config.yaml
experts_per_token: 6
n_groups: 8
n_head: 8
qk_norm: false
grad_clip: 2.0
Below are experts of layer 3 (counted from 0) of a mixture-of-experts language model. Rows are named router (the router's row for the expert), down (a neuron's output weights, with its number) and show model dimensions 0-255. Each number is 128 + 24 x the weight over its row's rms, rounded and kept within 0 to 255. Numbers have three digits each.
Before each expert's rows: a language model's description of what the expert responds to. This comes from a sample of Wikipedia text that the model never trained on.

# expert 56
It responds to: Colour and descriptive adjectives before nouns or inside names, such as red, black, light, New York, High School.
router:143098097166130124127119157143118120150160134144126107105142116173160143137110109138122100134120167156107147105142112091126169138142115163141163143156106109155131126166125102131165107120146157132155120143137170118175145104138108118074148131172148121098161121122104140157124165166140078111118152185067147106122138120072143112124145118146158147110089113129117110111171137119115107136153128110115115100148154106160168157146131170157131090123122055142127135161131136118091120120080097121163183147111128132165142108159152137108147149138151151132180147128137138161147126118160104146115116153127119080143129127117148117101117124146079125100151145134169119138152125157150156136107144130112125137097099172170140116125114099090114163118097163143148096149148151156174106150125123
down0:153146096115112125156108108122139116152125169164149083070117130111151193149139144125132127146093132147165093139073111145139132097079101109128153166089107147111141144121134134128110162132136118122173142143142098116067148153139140093113124133134134138149108095124147121104122150099157154149124168135141107096121139107089120159093086146136142151134115154170106119131081118131158098112104142146115080142152121155124117110091122134105156125105120137123112131139104161138128123101137140147114077127123086136124162147105105086184168144118157101118102120113109087101127147135107100148118130103102104156096128188111113130169102099132081136163156122106108155095115118113159120101175127121093126167117121119152125139123149160141086141140151075104123152160123152163103111113148118
down1:109109113147146130107132137138136156089139127124156122123168105160120130125134139114117125179118089178127151076131137134103142134175124170135098117102185127148149119156087115128142146126163140135141094096152157156117125096184132109149171126109138113069129095181146154127142131145109088104114136146127158136092124118116149089143116139074120126121153148114156116119158102162115129114132151113161125145147191096132117151176128124135077142112164140136149094133100136116088135174156126111153106129176147135111143143133107124135105133155097111108114118151143111166086152151135138110106134133150145120144136116122132086138159151085141158132119156119145118154115156118135138157130151109111111080185144127152062122116137141140079098161117137107147158127175115133149103171165127
down2:144177102119129130132158134145155128127142087115132154153096119146154128086168113136094150106165144139131129139115129093102163107097120146166114138118096092137159122157148126135148125122150134116139132163146182145153100124118124141098095139137127115146140119187201134147167147126111138136068100109092174103104134121156164139142128161122120131119126138097119088100145137103133107115126155094159159118143138099133131158159120129098142117090124146161099134110105185090101160139130129110118144172061134112148133152109172147070098150138147123129166100107171126117141093158110126142092114119138142116162142119119082121070126132162141170120129162167125127129145119173111120132102150134120145152087131135188175146128151151135140146135128142137151135134081138110104139123148115
down3:104121108160092136176131111141160180112149163089109141099077149127119094121122126166124098113102159143076160092113116168137100118113178132150127125101103134142128147114109112148132104093106140179098139156112116135136104141142126156148109155136127135090140164138162110139112104075117103084091093148141146156154129121136127131131101130123127103137128099094114186125101140093147151082138158127151118151126100107083128108129137108088127140116135116093137168092144055120134139174144175141120088125104093135172099135131148121123122137152117120134109151146137154103133131148127175124114091093099134143143136112152079149162172116149126134089074136130105120076102120097123139108115157138129105135147105123119150089121127099134109099110153152124157148127145092127147120123092126
down4:138134105148124148135129112126095116139139128126082092109146139141115156151143103135154096090115193113122105086156161132108187099102157122144135081169123117156112138170126068067115119148123097078116124157139126157167121106121121121098107143147160103122122121103125177142123102126166126112129127107099162122153134095119121133125137132155139123139158137153146144128175140117134135149123142087110148112162115100126202136128125158086175108114123120136094119154112105150112121145107154133136141148091097105119125122153133136108102132179144117135105097151132145133166170072147109133130094128113110128142070091166141106073122137102115121072177124147114103119142100168110098148172109141125158112113131170161134134138148119108131124128134140108119092142140162142138166121106116
down5:122110095128138116112115162140144165170169132103107118093134113115095154162115086123119129133166133100170087130142143128128138138127113132146113188149117128089133123137148111132196138149124132112170127133154165098121123105129114101064107158137122100106111119164118120177137131176131123155149140130110149146168140108117133153152129154160112106140076107145145139118163154078147080161154115142134104106111128146132099147144133120111105101128125135128100139130127131124135112139121061128139095103148120136134135181157094105101173159120111164116108120130107137081112153110105104141140149097164097101099139144145148131143154111107104124109146133122091113120181117117097155179128135110129088156097117180148150099155104052136071135162131160137143145128127137150141148136141127
down6:154070145136118141124132123111142116124109100164132129099151085108143111131158143153113143110140086117125077114141122130115121100115114169180131142137156132118121100124144132121086130118152134145122121102130144099114147125151107154125136128109122145119087075122147113075129127120145105101140177130135074150120109139097126139176145131103104127177105145121136151123092103097084153072126134107118106137121105098096109094117122100161110127103133089132123143107137162138132114146153142118118143207123151157147119158160153144144125150086095146168145106121169093144131173148113193149116116081134141148117130110132134118121146150159197148102127127109099101119123068121149116117155175125117141132109114088147076117172112135108137156146163158153147128124097114160118163154135122
down7:113134157142152139172140138098141184147122171121144095101112136131125111129144130094107166107160121123152119131130132144137087129117119153138103117124111106127160120084119138137167151058119175140165153090116152113156105141158123117145102154115127127118173130102100136125152152167113142151153134135122109123134106138107114151137140131146143161102151124116114127119156124097150146164148112106081123124113144118102081161141162131099147079175094121158143151116137194137133098127084084171126140141116147142162117150091151111116149088096097150117100128148139116144174131138131127137139140124115110116114137127101144102102089119163111100161094145139109134134122099132157124128195150078127117111082132115133177122109157095123079132138140152135121116118078111129157092109142204
down8:128096140090121118129163113125133135163109101108178127158158103073133121125110112149117110132092101165138174172129129200089150146123106101132149143120166125134128126128109179131156092150143140081144093092133120115101165135077133123056142124129132152133084121107090157127104159143163158158151105143082117124149114106147103119128116113141145127162156081169140116106106141141164154114147105167106153103133116130147122147134122125179149121100161130120109109116092135108130127136134123103183131188123135151137117099131133143107078114089128118150149131162128139108136131111148154162117106144120145138135126147137097156106136156130143171140073111166144162128125093136135152175106133139137131127113102176111160122126104133114116117118132118134172122142126103144099109077166109
down9:134112160114153127104087142166067105122095079172110188142117133148117121121148170108121152111103124135150153111147113141151147148121129114149127147096132126089192120115170113115131086091130145177144135127149121097140109144121122094140067131156120121188115119163143137090101100133135147135141163140109136140087147093155109122080133142131092159141146167078115170123117126076122109157130135087156102140153164097154146126131111108155138149094107124067186112144123138164104120119080131133106105132128147153131150092117096139140154124136135149180101156069127134162110128111136159111112133103121131114154110111171140139139140139105076139106133124110102112162121150108109116140137133101161132154154128118109131136140132141163110148149123123108120135126137123130114160172140109
down10:108130133109167122150144121157139104132123147129164132144112154145134100142114111146159127087118097120092088109114094141159150115102122155145184131132134129115112126159128097123088120137143092109120121166141143190071135104111126125096119144126072161093105097110132134155131146158125148145092137124169106117088122179123126127119116096130124128174105094168158096124147134136066117136104161162098106129105148147105166131114139186162160115152132109134092120131150101112148107133144143110122098135101135143135138122147120082182158119147166119098150125088143113140145147090107130089114160121136117120119123107130168138142093118110136186118144165135137089116133171107139140162103088127146102124132128161134133109070122113163161148153081126153107117124128166123125141170105086
down11:127144150150119143144174139143115127132140117110106128165160135145127156178101148122089137109145130128143112106122108126150167094134141142136079099135135158114163083147145179111150151107135193150152102123128180171145139144096115151179102149119116118121151119127139102131152121135134115131146136147170112141119112158150158132143124088112115133103096124138182102169144115163147160127128085180113132095135144111150142160105129165102092134117112101121097121121134082149114119139099117142163161126139089129120165147116159170146141107118122103153124140131115123135113134167126136143156144122137182129127127132140129169077150108134100106129165118118103104141148104080121178139138128100134128072157133164092133129124231117130134104095124141141159108147073145131128109131115115
down12:126130175098150131092149173118127131104109107119170115122120157126109138152108124109111135132107104154116156130132131169097114107180158118139084125139111124119148132140140118124138132162115177121065154108146163174153094135161138131086089079111136170140157127103115074148153105162149130127123113135163130167160117127126164162115085121106103105118088125113170105113140124134092136114161126158137099086111107125123084127153136139106121134128102121111119106116144131121151120105143160136162123115146118078158125137139142138139131077134122161112052089129117132139105112159095125109151109113111123141124137159072115145121133150159100093148117142125093127100124132124123121132135198098143094166157152153112132165136117128118113118162090123079117168153095153154148129097144172
down13:111150148174110108121126100121144130119088159082122148129134130094122146137105075144138145116147115107123133115110109077140102136130104112117136137099148122179083132105126098131118112140153097112120155137118133186142133124135110140130131149098147144182106168099123094121109168103144088119108181060128102138102079095131119141100101142150128103143120154097104151152072106136148157101111107128121098153126132103120077127135133124096083170121145135160121153180125152084133156156156115191105122119112116151155102180123102155140135096120104120154149091091075145131137141107137129137125132135149116154128123152118103121155147126103159104136139104146127143140132128096142136168124134105128174126103114092143108116136146154090129103092171124127167128171128138075104119159133134
down14:088133101125148131123117139112147126079123123094148164146130126130163131106122170183117150164099146190151156133135188143160145176160092126181077145164159098131105107110121108162140103144152095106093097136105129129095150063146081170083114146140143128172157143134150097128141116139113113145140144115126146169134140164152122085158129122120100147133151115125145144169154145138119091119149119153126128130136132116150141117169150133127131123161150127160117124128154114120131097147082158134131119137175132124142153140131135100136111146127184140146091119090111114108126139139140148130109142136136134138130106152131131077135133133124147081142128114148122121172097155196150100121109155104140125144166113137089114148131094103141126133174104100132089130116109167129180107102130159
down15:119147133076113144119091103126128154094095127138114099150147152142141154071111133153178101140095102123139126121131139146141104130110115153132127134125113160125115138116146142146121136160138132106156148154095052092123189088119092161119122108144153119105132151137108182085156114120120152152140182133157140101097125170101108115158144116104118113100150105097134191120122145116108103130132116113099091111146093139104129108096103127141114101161143073144143107148107115164111119141101130137182128131154182133130126145105142124171109099154118110144154117149150158112127164131129154154163172107116144124090137133157103079144096155141154117112155114116146157142128103124136117117110125139144130127159163106159154133111094099059073132120145115151166114109130119136138147159160125
down16:139133166132133098079144096128130097142127102145139132091146117161162119115150127112142136157164179098101177096150129098130124107119121119148112135081089099127153146143128141155098110132172116083146077088119117166125108143184122128137128134113118115084126118091142141136121121107080123144092109144102130150136112149128130158131115099122110133103120144143131149155131149150149141109135123118154093083128126137154150170162180136134128146126108094102160164146105136122145112123117137061179119104139087099124095089120135117103129153141121146141107134157107150155186125178158129151139126136120129103153109093113116103128071172090134156108158119100169094158133117119090143111134117134104123130120124140150075082145130158153129143078134120135156089138108127182096130140131136
down17:083124089100161102141140130110180169122151122139144141114151159121142114138151146137135094110147110120139120138108120149120146112142154130140150142084171115108140146118157150110079087136146148157127128154114138131151122141100134145186137105106168139108104138130071105148160085123122123147160131187131061138143145145186091122160086113107135150105114119165152138116124113145124124135140144149079138139133123128100110128096139098105114138120144133107119119086109130113090155138123145115151116125148088165110132124153095147134117098088141162152068117125105140114095159089135199164157117114122088146127137156142153161136172149092118140120111147135144143109113156081137101127147159117167134139132167131163118069149130108176161139120122143159131150102098163133120149144116125
down18:072111088104134120126096131109141176112113191102134134121141110137163143139128119123120133101124143147090100119162106136143146141180131113106095144170152126126085156159146134180143123157108133109124078114137133129124068171114111154126143078085092093155123124124120126106165147123126132148149164138071118102092168136139146172141128121137143134108096081124147093152097127114135094176125090113104135099082144144115182125135085127094165151134072109101096129123183138127174100160160114137167099131131104160107141128166147155111112162134162115126143106113134151130132145150145124166124124140122155142134075112140140146145132091140109137128159131135188131125110138152120105110150096130131169132139113131131103113097146144123145132150133121127146132112141139141119105100161153
down19:075146086129091116081083102101121138128066100148096123106143099151116120114120112105131098151127114168139115144166072113099128115105132121139118138067132108155126153120144091143163133103157139160078094137087147114074123136164101134144127122105112094158128109116128169116131107074159144108109199121140161086135113189100115141109142124143116144110121125143139158115125099096123139138109140121138149121088094154149168111144168105181138157096103134133131143122110161124194106129124119165115082150134142098151129144110127106148137110119168125120148115104153125155078178113123147137114166122169162124140122107162155152116104104130148093109142096140148144105113114123137149131129142127147109131151123115119094106086106151127094128147142134123135116128126140131101119121167133
down20:114112113099146135133133144117068132101131126140102115123144105151134110185144158082113151126114096121135096116155137154128132134154141109144151105150095114099138105103138126112144108135159134120091126103151148109140152095147111139122145151141121199166151103149134097162136101143149187121126139134114132111139135115112137160133128119156141146131107119136140164132130124180109089093130156103128154109130125150125144116138168101125153127129094139115046159180121081078115152112120168103141127122136119119110112126124149109131143090123072127155091144128129106100165120165148151131053114170103125124127159123112157120148150112138089138142118116118128152089108169047139123155145171139127140173108151092128163127124116145142104155131170090088145096152101129104128115138118152
down21:111100122115119161102146124149108127113124128154141122111088140158090087138151077153153131136105150130129116117109077139110135118133127117166111115107127148131135086135133111148154140110163144165125133081145095111147090143116120149163159120157112123122115121145169126151174158140123120129175151094102148093122130108137116135127115117170184139095148103081110105151105087093105144145119143178098119140108084092132130111131129103149142128120097128118112161127156162139143103087118145145144119150110125098163146110143132113132142129141082137086152135116114069157141132135189164111156122169122160105145109157161127184142096144135072141191104137141151116150148180130174151141122109120089109142136143109155089107124139163129102112110136123120090116123134144106079119154150096
down22:132166124104131166132177149116141107145162131140155095121139123153115101141141139108159141188104155111136107102174140127066116123154167115176110082109130124147180122107101146111114123135087128095122090168133155117133143126092124156116074145133128168138132112085126125097130132134088126185102148109113186105101104090121131093108119129117144109115129144135108138131100122105130148100158110116129123082125188123120132116126098076124140147120103147139104141136128106130115124107097120165128114135137152138096111087113127117102063135124122122107140055118107142126165137144174151145114137163150152094130114120098105120170101146163169129108137137109145079134149113110147124192130091140116141111134129132148122127122138098136127111084102088104146131109152118098113154099137151
down23:113116137118107109116130115129146140140137132126143100137145133160108137134172107118121143106176082099123127102112047140168156152075128149149099114156134137105141101153153130127134117117154133121085090158149155160126123102131121129134123142124142119079106102135110097114111099120129087134109130117126088138155117153092120116137139120100152178113091133144133134142142130118162127122150101140123094117140119080134121142110187125142117154109155041123130113169116165128090168108076127105108156128118103104143131102064118172143118120153128111106142131097128104144136159122124138134129152154135183127126127162141171172123103141141112125079147164140099142182117143147120172157143174101162138167141126133126117131130145141120139192163147108135126116130175154094138098110145109
down24:152108186124160154120124135099153140162166145121137142113137113137125089115164162151126128090127143127120108115119133114166131139131154188094119127082128070096096093123164145110152145114113136084108115119112189169114122128098171134135170142133128142142128127116115138158150184084127104163160132132109159150097116098163160101158090149124138145126108094137114136104112127102134150133113128155158103192095106121132125142131086140113120106125127155136165132167087188099131097115104151143141131133153109150033139125133129101082103153074163126145120123123151118123121111102131138112073124127115134130115144130140093104142115143114118125108119135133091116124139111158152095136134101145140117132091175136141131080128124123122151122147153105107138162110080135161123117127119145
down25:166120159134121135165163160120172125128103125158134130127184151127116155134112133142129112172107115117174139114106125106168126113122140129121068115112116073095098150130162173096110077176094160121104134198104123135131117124120143160115141108169113134126132131135128148107135100144100094140157078139126117164141108145164080156128126139118107099103115111124114112132081113095124106112116085132178150146119152158119128160117141124082120123114125159191107108115085139120130163116086121130115122109137134131107123118100115122127119219114129099139101138123131109148132123144088158115162093121097106150133077159116140142142136160127135120133094160122117145153113124146117149160121147122134105132113176150143148112126117116132163121152169073132120123113123077101124144127114165
down26:133153125118099135143115118155122172140144102118158121124109145128122144138145118128152153141140143049167128131057103124138171131111135146120100156116132141114130139123127114144116146124133125138105131128152157135140111100153094075182129118155131164102138148144099087126101126095144114133128146110145153150086134117132158131118116111192054119068141141142126133126136164146142139153119120137132128121165120114144084124092126096079120131064161161127138137132085152151157130133128138143126125155099159121106134115129112097121153173110117136110114148111178138122118164119122128142124125106033077157094124172095118127109148154127141101126099146093105084134118117077144133153158119095133125163105134148148145161144134138144122105138163129174131094120120106162104116137105158
down27:087109105133110141175140164162107097130156105102152132105137158121117120071127096142131116166088141101129138142100195133144100117164134087145119128126143128120108130173100095126122112119086123129090137104140164094148111126155082113116093146117160109147115125122140166108077115170150106148093121101112149141100156120065169127124129131122180155131142147096113114091119126121141100124134152115145099117115118152136111108140100142148100126157091109136193143128126117141153125121099156109111080126148108151104159115114071106112143154152165145083143059132124172135139146149138091104167102147142098149135117106101113089159117104142138126124130115129153157133149141158137122130123147118092131140125112147133132136128116104110109091069133123128152100080139134149154112123093166
down28:091129098145150078131081100116136097115110096085147126140129095167129101121145102128110148160143148174153089155123152107157128147138114121115181128123133114131180146143129129108122149135137120154168111128156096119175115154162114149122113176130100134083117101167137123125122107113122088092114110151133131123137133092101129100108098108132141158136149081156146104147127163147136117140118103116157134150129100149159137140113148145132119154127134150141178158149145104175160087157140098131163173147123129093159110132104155077186152110142128129092132145129067102143115143123119143096165096113167101154120124147126118114128119098129132143119117118102047154114109162134163092113138132123126120146146137124068146159146135085117142115159123121121081116127129104153150115130126179
down29:163119164108138126155138108133185110105114129160112136150154112112103151106128134134121148089114152114173170116091190154135113132130121160103114148113143170099147101081145129100122107137143109128111133096095130091099176106123095122111133125154140117143179129151121093105127106123112116151148113150107170121136104102179148115148128108099113136119128129075141103142093110153132147168142155173158125153150155145140123110132139107148088177127108138130161122158137096107158119137145146138115107116140142180111123191138149122112173107104123131138161101130142117100119133109156096129159164134110129193102130102113126122114138132093187127094125101102093137122134130132141115129085147188139131097187164110121170140142174128129114154134125093148121145136123119094112088106132100
down30:093091154115118139108130137166148154098147140084114177138121107126113136172119125129135144169126189154140117156143102123125102146065105141134131137126140096119133149124157130143145116121172171130142130149162143108129146066098120153149120146113117120089104134101162143095109135142140089074113114144109118170124129106168174074137103140147128154099150132130131134142130112144120107104092120155195142171127132112132159118113124167099120128105141070144124101123134146142125149147123124169075129099152100147087142122116150135158063086089106120118115091123139137174122146132125161082124171135152141124121105151132126123103151169123114119126129103118114133122137136118139142135106112139107128097137126128129169185126137160163128157120114090096118111147104170069127102128101159
down31:178097166097126140093139147094107097154159154116141125125140103139140129113180186124141097133115191159111135127167121147093105178153158124145142143100086082151087150137135144159171159116142124127143116099148173141119117105101130126114124138135145115111093141084140131160139166130129116153130101162126175087096166146138141152131171160122116096135158148080133150077117090160129147116132160172117110135149142125130137135141140157116090119110119095123114152154095140159129084162139092135132136092089180098125150116114156104130163135158172144070153124153129118129094104130136075119096139130154153128107112126146143151144110131106143130108140141142151123142138099132103156157137117165072125149145122082142154112115149126114125116135136119153132083121139137116130121159116128
down32:124130161110166161128171103060111151154096151103141147181082115175099171154116163153136151125152181118099155136148125124136139122163127112120117112139130114151104163153116135102132123136159137139125127105141130115142124138161125140142136175147086105132142151101139107124191133135136165139141125100136143126146172088083128119135111100118102149151071121142135124133119125123119134123160165142141109127110108105107090127160122179156109121165101124091184124120142142134140139128138144091130149124146138095135140124103092144125101131143167117097120111100101180116143136122055147110096157129117145137129142110099108111135148142163129139138117149143110174159091159131115124089168115118115133069162091068097156125103143095143104177122154150150135129144166121121132144116130118
down33:110145102119144131142088104055150097159135140170119123094143140138124109114145114119128147144113109131120151117165121136109188141133127163132104122129124124143137147094119106145121123176131113125112091114179147116109152133125113101143124150081136093114102150122150137102142065131157121103199090139076115154144140086139154104110128112119140162155125160132099122099151104176127134133131127078091147085112164151126116154111123118101084148118100125092147128136100062156136140128156109153153129132122160124111189124113116162116070124140137142105163120101130117122141149169119105104110117161101124145152114122142182098147115123143141121154107125162145132075147119133147114171133156121130121140159128112123119136073113155119137127118120196139121103124155182115105117110114117
down34:140147132126112103154146099120149120094089167153133132156120131135135145105148103138122116139163115113123145149141148106146145123127120094141097116115139099125112169065163151111122119144171146120107118084124083144116124148138156145163132106151126164140124147154140170109150113075074118064174133098139109152127145112171110140129097146136133091151153140105154108135133115144119131102104137134194147119172118108150145133047148127128124131136141166109185082179133149148122143138143110139093109132133119147125112150105141103179120118119092158139106082103100106128131115098166122112145155110136111110084108140126115133144108156093124131172093077161099130123137134112158138135112111116111131162103144072126144148152146122120087102186116129109114152137108154147142137161134097
down35:147105107153186117158115108138153136078081153127125147130132121150124131133129085166092125147106156105135110155125107164137140136102168164161154128129147142082138134115174118085111158104124131169128117156129124098115145177120116134160157138161123129129136157096097126140093143118167137109069121106120126136129142166136145117112137143140107089124102158110114111126121102132188086140096148128147114121106109128116109089083126105150106130100111142120086130121115135136166085105127126139116154142060126148147150092124137149150114145128151146173118126148146139139120131132097170127140148114096140148130106139140094115095199142156118139161075126113139092108132127097051120150141136181109115167122138105118132167123119170107129136128131101138163105173123078143105140111119142
down36:115126127103090100159136145135160115121118143149161103096140131116114128099116152107124142115148085131120085115085168100105119145117142118122117128129078111143198108109111158167110116134130148130102119134148128126187144163120151129135116147097125155143118076120081121087141117113094116102092158072125101162096142134139106118111108153146089100120105119168131132093159106122123136101123103104111181141134100138081084101125130092137121134123114124123112123063168115110118142135167153144116090079185144139146107140136099137101102112115138160127155170117169071104140177120133110131100096097153122150092148161155129122116139143151113160151141127134137126173127136146125152099152100102129164131125158108167133078143136116163177144130115129133139153137097139135122121125161130
down37:138163133097121150098157099154090131117127129112148136140103140149108159146127145132111147069147125148116082177116118132128176087122140130119118119108106131126131144149149140136153106118101113115150154138090140155105111187132129139146092095110120127126110109141112105143134116105149145131087115079119143134105135137162117118128165111137124108134133169117102140148185093130107070109115133142104148087118159098046069111108132148129160110134110100152124141143112163131131152173139203105116111147119161061117093163123092162125153126122147145143110130127103103134120119100155154142143125096094088102089095107154129113120149084158131084114086108121102153078147133135125124140125124153143164122098155131127121142117124155093102114154095115119120079136096121118107117133136139
down38:141115155139111164069150125140117144138115118080105131113122155147145113129123108106105126129161160127121163148151100102137128158116115156132154144122123111151100140135135139124134086118179151103128116136114103139097131086093180166141154150137133123106102172166100138139100128102127110113147105146138125141122120117064085142124159147094155157085153078106102130080159151152109103142139089127149095118124139091157156128157148179153118119117132157115103142145141124133112131151075142126118193156100169130124132146121112121105124181110111122079130145104105120111153108069121136148111157149131089123131142150140104159116092088124087120111105133099133092144156120158141129105137129151107199117156152111165164147114144086130098131117134119113137089112130162136116113129089161
down39:109122112207120145171135100105111116117158098174131157136120131125138116115165118093108119141105142117129142121087137107121132124107171128129121100090125135126091097122156116144112110132148129122111156146110123126128107090104125146098108111128153060132125102147146153125156120145145115121159070161110143127097130129115148128153179139125108080115134152109133129149076136125086153082120102159120106128164142124088110104124083075134129128134142138111054112118097137095120184122103153117109092137091121130161125119145107110120092118121106136151152107143165152130124097135096133133161134109103085123183119147114139161148115136172132066106135178140146085124150134117116103105151101096113118162125103124148108070140108124156157107129159101122118118132083113153118094140128119
down40:098125124114163118104163070105105102129121139113083172116150121120123107135099106142100138123123118156145146084143141124081115128122123081155126118122132169121133186123103124128175106111129168127109109143135093107121076116137132126115110110112137114122137123082116135154138133158100127135124137113110135107142113113118124160135132160144168127162134147113090131150108125138118146167136121115133119155151071116086147082158165163171160103161108089159094114156102102127132128151081148132180134132135144103145136092107146124079143112117147134102160138160138139184116129164165103096142121123115134115139170126134153141111157128146115129106167147129071112138158115119105126110080125138145089118110113155135151178135127125142087158127152175143123069125133146115166123061133086
down41:126149119132094131162097115134101070117152123118144101159112132134130111171112167089104125114152110129117118120109124140101101136123126095104130169156141163119167147098131193120121177155147097120125134107126092119118169141154118115115121091103131158124116133146163118150102174120114129123105150132164136173101104138172100127118111104131106096125157140119113147054116163137121114131124090120132176100181143100044117137113143143165151158109093181096153180108085164149123126129154129138147135107163156149119111170148129140128119150164124114099150104142137144144129142131170128102107111117156117106108125108156078100098088139165147141141144126145115160138139160104108141125123132105102086118111104139163106139138171157119127135109123114139136133124148148150097164132097121
down42:116121130161133111115133112130103158098092144109161124173159151171128168140118132133146127148095159125112114147099132147123101140136114113129110141094117146117142175112117114129122096124126172092115117074116122120117151163127104134174091124070146168122099142139093131112111098132150137130079121093101097106140144115123121118128117142080110108156120158116158116068104147102146106132143125172105135138094108105130118109099131092135111146122127155106151133054128092147129092151144123140124129082107119087115141125110126151124111131134107120104112120178170077133145150138096138156083131150109131128150133143117104133141152126139132158155078153135076136100126138162117107121146053152149077105131129096127116166151129128143158098086190103142137093129093096142103138135152114
down43:196134104117160106094112132125132134119142118149137151156095100071139095132135126127160145072134101097118144079106130121124146146167100104162136132089111106153114139071113112123080153156096128122105178100146118076150171131127146146182130122146135102127121129095103126112091139132120125092138106119112119101150094130133147116114124094091093106104109144134142155144127130102159120148178137149100113121114111136128059114144126079126143121142116117153132098154089121148173163130119132153109090137141167148103140107148129141101097097108143116116080117119119140135104151130131169108139149161170142109129145157128166121113144125139136132141092122144132141046155131125141147109169129099106166097139147104154120110125152072115137117121120108144138088108120106122133153093167157
down44:107125124201144132167108130109085162080129164106118129159123114170113132120120107187115145130147093142145118122129093164112142141158101111141155149152096103136122131129159131121147116131109128131148113151105157084135120132134102106119151144105128137165150106110099108146170127131166108151103103126153132097129158156146133087123134124139157141125116139101139160173146102131103117144143144138163139124122127175151106114096093134133144123185136184134120175103183192145126104133127158146084142156117115145133151126101112164138149119135114133116159132202086093161108159134111124145136159100141122096124090164120122128153169129151118137150115128168126144143132148093100114125138154111134150139112128144131129136117127096103138110129159130094122099185161097134084091075132173
down45:127162111068125115145102114148137133139123159111131156159138126136100156148115137088096110163103110146147085098142138115095111132103140138085128091121113133143134193092136138126108147165137139148172123132155076097144121115095108180134099119140133146140110117119132143123080114158153136132092125104098165168129115109133133094120085115130091114135087120144161146094151119129154143112124114113132155138120186129120114093081124082157122123067114141137124117127111144168138125118123142108146125121157119159139129145139112159168111114134101155135174080103121131145056162094094136150111108107119102133125132094126103137141170158097125164119065154145152132135115125143128113124084159143135128130153147121112073139180121165146136150151143100148165133087111087132122122118130100
down46:109097135144095104129096140116136155148119129131105145140127111089108131116131129082101096142121101162139154092125118141104113147168136112121082136170169187119150116082140090142136169125142171143095132091131099108101121149095149140124170089112121107117119125188130190136128183135110102155128121126129148110118127086133072120133112122115117135077129096137137170090128143176136117115150086131137172147124112131170133138124148141153144106146109126121174139132110141112065100124120166137110123135117133118124110187104149130124154137093115089149101140121138136152093132104127120078122138145110176111100136177131143151134149164133112110161149145110132164141121147114169149132125153143104139126147086128125152120089111104134129105125130105126129162095112135083063116170144132
down47:108126104139119116140124116141117119104109130181109113105143134150113136094154098126088103119103132147124088145138126090157120110131142093163111090149128110106138121121088156150141131095122089159179140161137168117127120136182080133120102122147111088110137089125129139181121146136142150132153124118135105115128142178159135159096123152142120129100099097161109094134135127105144100117110121174117154190104104113129164170151159146125101134124141149088146128140136162095114169100100100153123153137119126131149088109136145146127149107109123128103124152106138158133136086175101115145132109125128162126106159121098097103116095143116153107111118149143108130115173179152134145098120182170113124117094113094150126115145133111134126179136062150097094107079153124116120136130055157